Experts of a small language model: width 448.
Below are experts of layer 6 (counted from 0) of a mixture-of-experts language model. Rows are named router (the router's row for the expert), up (a neuron's input weights, with its number), down (a neuron's output weights, with its number) and show model dimensions 0-63. Each number is 500 + 40 x the weight over its row's rms, rounded and kept within 0 to 999. Numbers have three digits each.
After each expert's rows: a language model's description of what the expert responds to; "comes before" lists some tokens at least twice as common just after its tokens as in all text. This comes from a sample of Wikipedia text that the model never trained on. Tokens count by the router's weight.

# expert 4
router:486491603505455472489455562506517510471470484487464502566461495480435441467531540508513466580450523418463440423510526485476430551480483463430510469463528519511485416490549454546413518492365439
up0:431482581482420482460463530553504494557489472510508506587530523553448457496478479542457477603475467488507409569518498530460502379530476501474589528505417513533553584479521489521514590506463550
down0:474427462518475509514504460467468530553504567506564445452463465478514453524496518481466455571534489428478451484529493510526537512526537473525431475466484523458488494496487561492478469503562523
up1:476482442508476517528514534524496602450498534521502542521492520441427536537486449505468481522510503497524462534506577489478508538464496501536502497517495511456516436530510475457469453481477503
down1:527497506464531474503476488527586468452505418469508401508503436500502471498511468524556510496578510556556483526527466539545504469472521477500598484552532508486489517538468526498555549634579493
up2:455497563515443538532418530482460500525359598503453471496482410513467465501539523469479503534425521529462489478445497506515528509421474414450517458493532486501503403504423519545510464448443470
down2:494471480613414506500457546432434481465507522524498443499529495527521456502504541494474452519567470546444481523444457519496489497493544519510523489416401519530480458520494555508519515529409599
up3:527535479565512631506407413394509500543391490490492468527470505461506506489509489482545457593521575493512465596464487555498536533495482501451458510535498537483483508513476467497403476512481469
down3:532508453490459447554547474494449496510535499474514549517533535475489540533408469471473493520445561458484505519487435490572514511526444549502464536490510501457551524478498449518466518432526488
up4:498468521463503467533481530544464489644474522564483484575445474536461454546461526483491495457554510492460534426511480436528470506562522509556481511519468603501490414530441510531474445490530441
down4:481526522547477503512529569526499454502451506473481490496539433426504507500499465537546455507455517569489467503569428532496499546507444517475500455473489382598572509520484507578503465437547512
up5:519450604591430443454468499427471515437553541494460549513461487555505482490367513562479462491452525526569505475477474564475458515494463548499529477516541479519491458515485509509516590505516442
down5:555458445483552612520439511472518413510463576511490433465493523529450521531518549499511541509473501497526493514431488565518490540454521463436484509458518512536468497510452507470515450529464483
up6:548440520477460566463519569389552364526493450567571525563511546503479528472506472546511475506480531549564526476541532466505538532537448544452537448520510510500451506468539478537555459470419490
down6:565490512502480512483529433507433514479456540534456508478502456453505508584534479437511537484496448487534500432410563534516473504421403471531540550490465471536477499529470557439473487530499558
Paragraph and section breaks. Sentence-final periods before blank lines, wiki heading markers like == and ===, and table-row ending pipes before new rows.
comes before: "==", " ", "|", "===", "-", "The"

# expert 26
router:581542621553509459458435549489496549437455571470508515555467457495486457433486579492514503509420528455430472524434453450506468552441604470483508550491546500514540487472532463471487543507466469
up0:464488478510522428489476514506441502497449523466440508503547494570456503471448553570525474542509485486519483523455516495502541457527528496477548535498502524545524462511462541594472482497486486
down0:488506456565502541501462525477502485519492519493479572464495460440528501465485544585519595471514499482543542537494482450568518453523472478485453555545430469429450441531513546461528548487517482
up1:533533532489512584474510552475508485482407490523508532577476459469443485511526534509497524549486525448462501542516542514483534512502544491479559489470544470483503536563460508492419497572432489
down1:507536543471422495421497498490528529538469498461441504455493499490550457474476511546486462432484526548566537489548533479584561505558502496474398517493525500516475478468539588541536456497544503
up2:515526549538432509516524608456483447493466580467593563513544474506483478520466509509435529525436513509476510540477453545518513497542480483511537536458562543570462560504487509463469560588480575
down2:526443463522502512455570411528478495501546418498467505495518522478488455590516484499561514541560501552557434498498510594470485425500499444441503513521467484477546460474481503474594540574536453
up3:497485506539474518476468491516415558469529497438586465475442479456473523564481488499479620536575474555521371525488533471495491533514529461486472533515486457497546531456446478440489420515542511
down3:498501467500471506465507462470534489514449476458430440557481525517505465502513473419491537490510436453595502554483424528516456437517459478510544445539447496482477473531547578491520498471428522
up4:510478574510466560488421494498500489504532577494432510551462496471508484510498510518553513438436510538543542519489466462513438533439496528472573532449535486454416536463485496441425406527494504
down4:528492518535457461496519491482486447505528488505513501548502492507450581487511499430440443449552430540358501482462487550413544496417545503489528503438532506544549535536562475513507526513484495
up5:535503511597492453491470573543518465510493508530574614574583517488536519458521515582512546482454525461503541602519436505504505459447587525491487487502559525484504522452514521531482489574530447
down5:533530474470563460429459477543542499513509441523511554515504475500487495534540469522454531558495507503489562524488462543490499482438508482538512548542508503495516502443507507510491495469510451
up6:527500474501451654517502406519504572559521578565488464449432467461514516416515465509533543511490486471492421497436469471521502552505500476554498520490508481513518413496481581448512433476566484
down6:505588430474534508473494523559493474481548458404530486582505492556495526527593543472439482464485538490554528450395503439474527506493529456576471479468545481514518540595541472520506484470493470
Numbers in tables. Digits, ordinals and short cells in tables and numbered lists such as episode numbers, scores, rankings, e.g. 4, 6., third, MF.
comes before: " |", "–", ".", ":", " \"", ";"

# expert 7
router:499452530597502560616486535555443566522491486525550569488424531552492535494560599481529430559437503475485452461481538432467421525507549542523496494433552514579509516487528495513494395507520493
up0:529402411428514565524431559496525429548548485479533520456484445511431521486540499534564530514455464492521527516449528527457514480520463495485508586504507521584495523485524443467490501466572584
down0:478477528640478372451503476509405567518441479545546522468501444546466517404435473503471483495469479503507502487490466502432450556556513526529509511529522515465551472461522534429464504471509575
up1:553518532488516493522522491476565539499485532537511501484453479495467500478483531539532498557441482552467532515454481485535489493474493439420512543428537559496460444454439494526534439511491522
down1:433517453516470491485545491527471519532457485482478486526467548500456555489455491499518486439528521501503564569505461464590504447491494563443491495568538456467505497495545507441425444524547462
up2:477527497535506513536436487528513558469532460455526440467501562475479526490548463568519499552434521488462508593503489466420502496510477553498481564487509479481493519500510424510433420485524552
down2:480476521473548479463457572457479505475446534473514507510511482557571515468517552484568534539456501525434511521491505526455453500539494549429554434478488548513586541522579507439487420473437522
up3:514381494519516463538540558479526436545508493476476552495428486532558508556538509478471477581462484439545490444504525546519469490550496446473506580381572459571509568527467503547512452453527466
down3:435494513511564524432515479555480566545546431515516518526544625486512492432462527556476498530490526505437472482612515451470476502474446583519466480483459489491506525486544499471517513491557579
up4:539404435500454577528480508467564503494496433495465464487538507471502431514532517484495430547520546500568529489501449538445513472470479441522503512485540474482480503495526482535515450505471547
down4:446544525524468498561559462506488578504441525477469538500470468558480471544487534488495512552537605484533479525529467423549565475507542562481458535479472512561517413457563445534442497533507476
up5:493484583474453503463544518437499503503447509487554440511456592464487506516500485524516608499520419470493455411458494428498468511516532480464504421525430478513469385505488450593523499570482530
down5:544458496540457491523447578513486480483479502492536488500522423491503489475450535478470507570551512510527496528371481489528543527530507449521471512475456480482563533486482505505509508492492462
up6:533438437536454531521511494494407493616406491600475502437485499527527438473518576558529470541489508503521549499470512482487414515540479529477500485498540512483487400462493527586505482539519497
down6:410517444565498497554524438524478552506504470451499527459489561514527588476524554471511546567454562556508528507512500482379484507554472513491473450559544429505467544469528578526454454501506474
Year digits, month names. Digits inside four-digit years, especially the second digit after 1, plus month names in dates, such as 1'9'74, July, 1998.
comes before: "9", "1", "2", "0", "8", "7"

# expert 12
router:626467540537484486469464481483432558486508510494500534510503480547482429532468565519480473489457446498459516483358483478426476507484538464477471477480483498519501438462580479467506497520483477
up0:492476551536568489582514414482470557468470473543523477494490528555456476483544454556478407440497435470510504441503543512496484511568390548600552471538549511532558452434465481525433500574524386
down0:520444539488465483499488504433522442491528551534472513574489468556468488518517525430534571543568449494514501534325489550460503537529462458435469450493509436492463458567536454510534500482420414
up1:590472506479552601502477503494505508478485478595529506541486456527512491566527567514469587442484503568521594503451516575446451493426481480614566503515464551520535491457463584500501466474558470
down1:513553550468553509519530504529569445448442533495520579466465535489444483571550490528517502450510509553525527543498528511471526513417505425455507523538480543473500506492545530489442589519486482
up2:579474496437485494483428494526571511538552545512422487538520506472497435525502499507457463495430526515465406430519490403538475467548542439434416534449488543474506469479466391481496494491482507
down2:543466533495542564482537503526484484499580470562475433509554527447508496494469511520458496538436458527448489467442466503530438479460469464529425536490524448495534543577471491510488516521509532
up3:568539498377548471539535514488477507498477490504428538567500455467450479527412518564524549480463556444481535480532520453494502489477505423529474402554522529508523514542474486560522489476466464
down3:506458453544498526498502487480484439530481490490528483413498562471480467513566501543555478553494485423497488518501563500534522521457440468636513450468478471488525510535491493505512478513546507
up4:616524466532461486552497465472459497549519526465531447489470478463475458428511477486524512495552445517562473502399471487490534477459532503508467582378503566488510470482519571494505444548516546
down4:476496517544452472497494530527513561465525490466450538491498510466514520457475492476531541461504505554506516449425588517490442566597488503455561578474563428539471518539425504461431506480515441
up5:495471515423590501475446493530469534524505461468474542465484536470504466573456486524520531500513529494479522473502493496470455472457507476530478500531459446459458464459495511470533501587484498
down5:541461530465483463522464550522439512478464533504556501525461462445505477491531506457458471523470486471494465497518507529567470492530488525434467526492494503475504548480447479470384534549549522
up6:439481581487468517460468552445472473458462520551512417484497508505531418489524495549524508512495508501487450506450464484505471462575467490541486531422530517466505476525488518508460430580525541
down6:517535528551468521479499514474551523480499534473427545495559525385474439538523466448527458527542480491528414472403536549470547555431490470444544426427467553484541458477491499491530509482432513
Digits inside numbers. Individual digits and decimal points inside multi-digit numbers in tables, statistics, measurements and dates, such as 3,499 and 86.7.
comes before: "0", " |", "5", "6", "4", "3"

# expert 10
router:554496603557463487500474556445489560448489541481435529555492543564486476456553528495518515478441490487418540486519519496536400543503535491522516484512584484539531451481556414530462465424450460
up0:535598485495420489556477564522515515463481496493517482529537510562559483517453527558453484541547514413519518559435538489517451603495440482449546498543449539514612454452612464424451570549458554
down0:528501540510486506555513494442530452525494505522511520492464449499460513486469410501463449504491506500539526542465474452518524460501511474476445502449509589477480530485504457502581477452393452
up1:564436493555480535524414557433503421469549511525461534478502565505533485532476509486481500467423523516536537533533543494493484497494466480487527492494545517438519488495531465551509509511533534
down1:477542510467508479521475502498417491489525525456570480487477508505523484531459533458452578496535480492609572502451532517490612507433484529517535529513464588474556513438471467473516515470496551
up2:462497453441490497491462493557476519542510515583524576444519450555485504573479536550492447494504541532506460545488479495534511517452583490495507513459489528460466458454523514517464461492505573
down2:428475517559490517513457457500502473458462535505495537521512541480570518506526492540463482516526513582545476474408498517456473551467519526501529407471483463512502493551546447493485465517488445
up3:485419487511558476575520529393503488482460542486505549549475416526500494468481501551558521433491453560441459486537464508467496534533454528502502487531531480466482504548540440513546488442482407
down3:493487528530478474458484522502506527450540486531477493551525490516522551542453485466526499492491419436465490519568507525514493472459493466455485454575501527496496484501414521441556629582499512
up4:511487526471554550515468510488465553500470474475476359429557512546470541507560499506566455489557482487561491456477547408539540531470507458444511520475539498511519539495584495514521510520503537
down4:505468503424541533512494528460488457547534474507484494428408514553497431514472487527461456598499534504546509496458541467567499459484489465453458481509541459459399477587456454462499482498435475
up5:498538486506430541538481454461553521480608561440478560467514430499555500412529530543447446480501495514432458558462492481438526536574502538541566498522506498568467441485452512515468438450473597
down5:502523546533549499526454517498474512494516481486446506503512547524544467479488455506429506547493501495499541553480495481501567518548573548486514508497475497438541457497495508519551361509500463
up6:494497532463448554527492609457486536591488574553469492547525474552535506514473568496423478500526539551479482504547478541490450495469503449476573436464462528517529485482490521445463498494489480
down6:547530540407463508439478486477582490563517468445456501534456493512488501522457509447580448501391515478541489522436455531543471465543537498512456432508491491458508490474548543491630457450503452
Table cell pipes. Pipe separators inside wiki tables of sports results, election figures and rosters, especially the pipe opening a new row.
comes before: " ", "|", " —", "-", " \"", " +"

# expert 21
router:599490586481505530509561506539457490498490552567560477564481620545483430508561503499494469504499525484438470476494542498488489509384587501455526466498548520510493416538566502478469440500438553
up0:372490514476494528501447528524527443473452522486615553549457567480477478480501516507467542587475529514497486508484518472448511485492498534448515445463441534523434425474546545534462452494471446
down0:529491480463537527542545531525445470487517443510553454513515469554473518529518504529522521552536463555532531520507532571480526503593533470504481514551512514534483477494468557426452516547509486
up1:488508530581564570484552492461437477504463595491491511467443530520476511421522457525508488516473469530508521474551510512567475503522501505510547557495465481520526463488559474523490570468484621
down1:460564475474496515487433507427531469504553533496504466488559524529425438484466528536376520551484532541503480502490579594440568488497504506528505517491496510579544503571424493542500505484438477
up2:484455488570454499536541495511488492458453493518579508505518541564522533501432472475499516572469452463491471518501440611549486503496447576453506516465501544424546451491529521506522503490504545
down2:492486485489515485522533529548489517479547524494458444451509508563445593518406472592480515505517467491507474505494473513574406509448421432496404494403539574499581486485461521501514505563475539
up3:537546522522403461583500590505452456536460511504465530449490523494551484525533453504523543470473525501526482531576439459445481506495479501451510469553492551526471524482514476529430461502496554
down3:477497469554515499379492534520514517510531564464527458487436494505548517436482551533434471525549535502527501529496520515475483471544424531512482539491454591486491504525470436488418550528605503
up4:505491526465377508513487538446440518467448552501512548476482547533511530552435497470509495545528493485495518439454500476546472503452456473519563486513447505487458476506475468510546595499461559
down4:509449523488439528522567464544520446543512508464529503492477547512578497488545540552499468472480483472505504503524453569479472489419452445583473501473480545524536549493468537543570482498471493
up5:517514562481502434485443470489416499490474554584523551523572561450507505562518469567548479489488457536502475463509502455498524455467471522420442444541579489531489399514557510462475527477472488
down5:504457514518495518384490444498514529541461462508463443484461478469433461521480452492423491488537472569529518564419493453438400534549553574441494509483522398561485504526515469438515465501463491
up6:561466499483474541536474458493471512534464496530386463537485564464507440518475506467656549544497486535501507469420531474521466484460562537502508523455482508506513532537472553480438440533523514
down6:487463583425508508406419501459460492527485521473543474503475548477467515492500527508482463495499450481536480518450530509496545546518539522497496495524522518457489510515457561471523430558513488
Verbs and verb endings. Action verbs and suffixes like ing, ed, ful, ate in narrative prose, such as moved, returned, clutching, unleash.
comes before: " the", " to", " a", " in", " his", " with"

# expert 13
router:547459500548525588523468587434441473428465569496558488502419523570428478539480531504514527560481562543493526532382470484485398579438540505461531467519537538493486467429552528500473491509485502
up0:571472488465527558516455422494492478549536440433519523488542540570417523519572498500488498548507509547494577502530427536533467601504545525477509565467509544507545461463519547521481560459469430
down0:579390463600476558497416563390491384487463582536458472494490491539559480476522454532463488418527494512574559555477448500507520546494497409505465472429455520489557486464460508554511547521498465
up1:563521477541535460431578487477528479426451576564500463453476568509454486553447517432529429478476532508491507527447545498526449510415512473541493481474569453551477493517473477579521484538547498
down1:421497494578476492468495485519461583435511481471515440571503501487544474507501533519466472505468530527495554491486471479493422567485498473447470514515472484485488473401434487465478493503516522
up2:407525513522479515504506489542459538497496526450524527479476505530445492536492481548451479492423498451541465524582532521531491454456493480569498508487508510492491479508547538463507519472503576
down2:580502498505453526507486518516559436516479475536455530557509495444518519600563493484512442497522493520564533530569520537499626520506491540470548515519495451515480443552454534515471565477490468
up3:478481504449503529501507446556486482429527513466531471571414497500482497543505548546485462508450509535495451566503507522459472458585505562545581471494561422486457448508557537504527533522535478
down3:450523547505476431506513553407509485429513531499489483566539555496485517578539544499557476530536481556528504524480500482584525462529533480505531495532533529542546551509477468530458491567491429
up4:549461454537504521486487482551584485502543463456571561517473548454529460493434526480398533563470568495506585560453515503508434497484552553468508474476463512494519479564535495480466490584548507
down4:471486565469426538443489536522500486549481537507483476348501462475526499528558477559469527511461485516465463478478505506532482586514565489450437412519490510392463473483517539437480439482507544
up5:496462426509529580494486504575464504465449524546598515552412453597488511511439526482526451444495594536552522504469422498488496550467526517602448469532531482566449440487513548488542545486465389
down5:512478451521507419506458474549553531559584419467544549462455500518455467508560537551482416462434495514550481507432489488497557439540481502564514512467464500419571489567438471553482436507520512
up6:502504499515514506483563509563484508530520564564618494523484561505445498498488450529548576501521467458502493503480496516484476554506509547472499494495456482529448459499616539459531542524558445
down6:540498497422514534502464489433513468467522540555481492462595515522562541447432489487521445448416525420508534502499519455495473464476464568512416507461509500516527560512531529467495495424501476
Infobox field labels. Field names and list dashes at the start of infobox or data lines before a colon, such as Release date, Date of birth, Coordinates, Species.
comes before: ":", "\n", "-", "–", " by", "="

# expert 9
router:519490535546399482523495558484460533530400546465563431454471518521399412465481494474558455581468522429492469467443543434464494555503606499468555488472498497537515438446513438548527477466474447
up0:465499516540492447546564473518426458515381515451511466455509539457525459504494505513539517451432471464514480498466568563494516489473509476467439558518546460541503504410535435496466504568491521
down0:491557522450530470512527519510565517447535491481475520571573490517389510533564514450495486508486532448478533532515510469531616435484536547446452483461429563486508562513495495522532509504466557
up1:525456530555560559429482444467519506427576550574533534502479435540455498439402487495503549428485448494458539545454454550445418544449455535468473516542441485529543476551507480439550569488526527
down1:484496514476513503477527502471467506415505464544503535436440563494504557525512490506513442495514510535476514545590453396498478481439466489569553409561498553510523400524540479527543415502589439
up2:523451536546412475494581531505459487452489521554478493453424524518475464453464475501504542489465540472541492518526515489495519538555521463516516474534481494486457418562485520502558516482489471
down2:489454508636456515527495503485422515482572547488509535418512507524497527533458507492505477522435456535529521539520520535517466487481491501477490489538483476433477501496446556443473526474493531
up3:509473453576446514511466534442448431538423564499466486505500480559437490563442470474472469534508512568520491458453512441534524558537540503477480540521516515497525459536495513503486485492504504
down3:501525516534577546480585427510558547518551411576538559407498515519527471438558492522480530468484551495506501502519564552510543464516547380481497477568567482498433469520476519458526437540466516
up4:435505500510409587521485461568525525479495482516533490525543478395421492481503458483547437466462517497486507490516538556498544511526582502460516514488493454491547514433498507586500483524564505
down4:453533473524533459590520508443515487463448463529502463511520408485506494532482509522553452453508514422516481508558536583465441519520461453503480522511496547489542520443554475529496505491448524
up5:545494491541472521520549550403509523499484508444534518521484482544462469467492532435522501489494486438495526507462492493451493463550559500446519491512499456599419494491447448493435438488504459
down5:454505515508442483578465475464561471452506485467418453535575481530472523510520506494510441482506505537448457483509474575483458534465500447454494460558480506524485559535501537508494566548493440
up6:419486481556497501485490505522485522502463455420505446422479492496458572474589494523581401506578507488496476534447544485435540607499508522515525527491472474463452468516508459487549544494481467
down6:526503518458468519515544488496459499537519558524531506545505468496466504543467494508451519489450449502507522483522457517483511463508500519563537539501525503461567467566590473516416529569466555
Opening quotes and numerals. Opening quote marks before song or quoted titles, often in tables, plus digits, decimal points, degree and prime signs in measurements.
comes before: "0", "5", "3", "2", "4", "6"

# expert 56
router:497509532570505570509522615524500513502499481524537540505413478437454460510569549510520483542511457457485462475512466440527470554497549470430526448480456565527463462522500490537499431474499416
up0:492557510541565583504474533525446513513492530484538589573475489452481521491503518461498472509455549490492491437561479462467531466542486399531517483499531558574471517485518411528478510490492469
down0:518495491460444467520483501488486507498513493513476503458475434490465531519468465529597488596482473554518441576535475565456454552496522437520440517516501556538530494528507533539511478525478481
up1:456533513450466586568537568530438519544492506502478487525442506462459501481468511490538533507470458518466456521537502442502477551429520534455489557616501470591530475551504457534462509487534433
down1:477519498459449528467442434509543515553560449550521531464514551474483501548449465487479424449526528574443543510573561501504560463517454586552463485454474491490496476543550455495473533540438490
up2:537492508483507528489481507513550484490565521530589499460539427470557474505506555587488525505579487486461487480523598480504474549474449517526482457474471496469473540550493457454468437424479505
down2:470532474549438517514442519458489518547383538520530539513630567482410494477545529491502551578515497516441509529498572490471508520525544472464513471542437472489523422436427523569494568506474418
up3:500505478525514467562592472502538486496520499484546506495456519544534475532482501509563545470520496491506500509498509469431524497518507533397496497450564510497549581449497480446475389460491500
down3:500513447538553507419518419488491571470530483419529491465487529473491487513529494532419518459541461476592460545470462502495385545507418458452454462512596498554475480452450505514522526566506561
up4:465448496527519478539483530480505466526550525565483448403451495391500414507580517513537503525483574506572470515501512451487494504472545495454492505434471487518432493523510518468512491473537504
down4:470540497436495534435485475518476522533452478479451617576531522519440529479442549507550501428498542550505535416424547488506496537507511530512515504512476476475488485528420530594469466452527467
up5:438380505526554542551503529522504544525443426444526497547445502487494456504532458505532481501560503506462474487447504471541473503442546410470494449569471521495418440499505566557543513497502513
down5:474540545472470498422492496506522523496529591448489500522502443572449433472493530503521501505493530516527492504499577531526502541490466500491517571512545393519536472502496519429479516614458483
up6:516402574519532481451507540509473556508425490411463513479497465506496503555545468532461485457551511456468431508551482495492559436502538527523510447498506500541521464517468529557498415511549432
down6:549483458539557517497597520484507487536531430450508474465503474456457464445478538476495514489463457473486522482544422481502442515505503570512497476556462478533579560496517487492471464571451458
Academic research context. Function words and field words in scholar biographies and citations, e.g. research focuses on, understanding of, mathematics, studies.
comes before: " the", " of", " and", "==\n", " ==\n", " his"

# expert 55
router:532481596534512506487547572578431481394502482497463513551498526449469407527535562472519517559438484507506482452449493502516433538518514496481499458501555480496470492501528402496489505487506436
up0:524552588513474570446578522511466545455415518456494437562507586480477434485435560493497563566472478454514498463535446498541497571463499485520486501592512364482486442529474377558439553491555504
down0:497478525470520465455520574454533459441571484476510523513530561503529495475459476521447498463532504469507527531508514524500538449450526468455548494506428504466518443534503489452520444456534592
up1:580533506502541526504468498476467505534474507515532579528505462507540447551502491503460502441541495517488543528475488504536513498502497515539461481512538556578443476506501491470515503465500522
down1:445520474554512493595501521519487544504473426517486473556463523459515490460495486493512550549496533478512544449530504451489482535545490515431514506504487491569535482526427488524459501517437540
up2:491525543521457507522561499494498553439506545447496487542489522530449487550473440549523524522481495484542543473446566489516490531482466464482472507560599440493528501450503404478502552477494577
down2:559491481498544557524492493449404451550482491527444534495524498515478510490436495515424465484473598419515569536403457526543413554478463517565515494441441535464439525561421522469483480520425476
up3:536489394539536459487523501545538461446475516487549512480510497564469431587527547491492526607474431513504512500445514507459524503478584485537433551538495487553455526542496399502480534469534469
down3:535577530458508513497507499507506492482449510464507539475479481362479529485467460498489485540487539509521521507421510475568443501516541500515454510519499561521460534468461507520458499458581576
up4:457466502507479534479488463511448598438551550523483524504456491535501531525537448497501500498553510549495457512481489552546502568509403457519553545530513523530501423499490573487464492520555503
down4:541499495452544539514468609473590452422531524457474465510447408556552512455483534457500503475538525538497487567471535449535520458476452507501529559504491516494537479498487549513403519519455446
up5:490610488462595531407491484550450577432504469519479527488469562534487492503534635535496461576506486514531520492528474431486566477440550505540439541523483490499411549490501466523454509488501452
down5:544477485475516551541431527516541458540466500497516518471479499493452380505488526542425472615540499522484415468503505510450489541469407523483488560471497466485562466513480520548460563488558497
up6:485439492504432574555445509474440474518476553521497484511518496562414496506469567484532532578438481464457451503465546496509490563541478506527411446551493511525481550480545470540491468567500435
down6:448504545504488484412520410457493445507530417420469490545500533586465466458497423481568485568567483515538504483484514568546444442468576482488482461542521462460534485468404508484515452515454505
Table cell separators. Pipes, semicolons and dash placeholders separating cells in chart and statistics tables, such as —;, |, plus that, closing quotes.
comes before: " ", " |\n", "|", " —;", ";", " —"

# expert 16
router:539515612530449546484428575486487486525503524481478454518387524518422472455509514550534458514506451536456534503430463531476510515492553474522506414497489544479499427470514468461446441483435431
up0:485591556487513490560515550483535445505568487428589456537493412574466518478518503537558488435459382566493502503481514471559483509573515436489485474546439472501550513501514481487502514492456483
down0:471465543495524505508506502510424482475476552558448497534575440498502517452509474514521473479486482472464520533446510576471495536494474515490540486433516513442553388530518465413454528503496504
up1:559487505435511511444438480461473471550489454501595433428450562525507542500447541567527510513544535548541548520504488589505487477462506547527506484517503440474437536521498498439506454544481479
down1:560436483527450536454464540478396440519486494522508540553556489503464433531462484544538577487469511556476516559399504596517420568480479546506506528475575543457533534512508468537466478488427512
up2:538552528571470561457523475514411512521458546521484415437557452558442484509444457483512485518481469448525506552443486428498518536492446534453547512515485524444439441511493488541455538498390374
down2:520426485532464515489450487487447483477404455594454514471531536416530461520475601517434547398475536516544508467503430511499421465433486506533506544414555504483529539559478473453408555434405449
up3:469496458594463537567474425465522517579528567498552457511486507513464575496499486513541492529508490458477488467494466553514466506445497531507515550445467560461538564504426488540465522548486547
down3:580539541492504443490476487552497470419437551475501475416554483451475539543526466533504468560507530486559473481515540478601572537553440462531519545481548465532456586518458518527516466509527477
up4:454488554447558583550466542524449439461493493420510440562440513500597530471572492523541445515466496528537514526480521478440495511466483558564506535463492563504489410484476494588524531484489461
down4:506483413516455483533515507506473560506552521515474497478472516510542528551514474418473538469506544455491441520528447454531467457593441520576452522497565508422485513474531447529509476493561551
up5:506481388624435551529561512510515571538507491499448560460468525498475506517441486531531475551500456511526464517433411402520507440481514549464477491513495501490397504501430445482494529469503501
down5:532528538404514493486487526487435534520556499514437513370525519429500538470591513429540517549498566466499513579469550505559377487474458536418498460448566501500495487436516492465562453565490465
up6:586468555541435629474487469437497446536411486514494503596479528488521530461455508472501492511507475460557464499472534537511483489491559475470453503538494502512484394483454520471489523469426449
down6:467558496437482474503540504467556533509465484539504490544512475511510482542461506457525409621549483583445543558484473497475507502443511506544526544492516517500483546462497491518487446559507499
Commas and list joiners. Commas, semicolons and linking words like with, and, has, having within lists, credits and sentences, e.g. "Wii, PlayStation".
comes before: " ", " a", " which", " been", " but", " an"

# expert 22
router:533521579551471545502472590485436552516442486578478566482470443528456501528485556499531460508457497455477470471437495422445471636507486534472500441447518449468492400459532511473506470519419449
up0:487522538442566423456631472523515460467518509523589556490437484523427475511472485520460474495531464483482528525462486526514450514497541490490472476527485525549487474510475534494479507534503466
down0:520439504542501518522416506475537483513479514531493455450436471482505571445531484458498567558457518501511539542517564538522504495432478452557506539466586540485514518514452508497518429434496527
up1:532520477577540501490496502457514500528503450448525534492450589587484542491478490483492493493462528476459573494522505435469563533476466429521516483475530510459567458522470512489460517497501522
down1:410445514496482488467514466512483536528522497481522504487480557488438513533502424531543496508581479489443475505483537500562515374475556512444421395532529435496537457484439523510497534576476506
up2:459556481501363515459574474486486477515521531536487492464485536488525402478502545486463416510474532508480521514410478488554567457571513510499556503508518524476426470458518397538554494561468514
down2:528494488480509486526522518519554460503487505466628530493503519506493532459478517489468497492564462535512483486383469509462436471591505448558537536406557502452509490506443450391416569556487417
up3:515569453581435515551451576429491456518475550525558429497478491496501513502507504527507515521475521538499419495459464598513484561514468516457484489505457452535532491455496567545509515441498547
down3:519571475445512493534549464515508497504504504464486442526441508458557516424490533461450504461497471520478530488486516494431429487548518390533521532467482500468509565535445455452479533482460455
up4:553402526528451584566463518467481527478455525533558477542522430551473532517469487547499477458508480563481485492499469503480526521508472594524481423489455517533495436462480531511463551502475513
down4:537505516508545477516491458542529465511532519490435513485477463509386460506507523585575494415473559471565504477484500485506503540457541543471483498564395511476487451480489504481552502597519503
up5:499502476528449500591536428495495534478428465487503519465418466474463509517502534497518515466540524434485561475497528487446504572461526510435487490445473494583473484507505511460486545486549460
down5:496483486544489503508506494477508457478482478487448489481501467569478498544473526474501415493494406502526525521492489471565479476511528482433547477557526520567523524511551457457504476436509498
up6:454514483535459579510497460560493508526452537494480511493439502524510534455540521540570568572498510529467511530396435531480489529465533515557490479529531532499502453527478489498513548574502440
down6:525483489494583495513454501482541404490502529490579447403512465508491464409516504522561570458495477504501522488510479438483459426511478479483527508477544564523447528556443436514454535510464473
Copulas and birth dates. Forms of be (was, is, were, been) and "born" in biographical openings, plus month names and dates, e.g. "(born 1965".
comes before: " ", "1", " a", "9", " in", " by"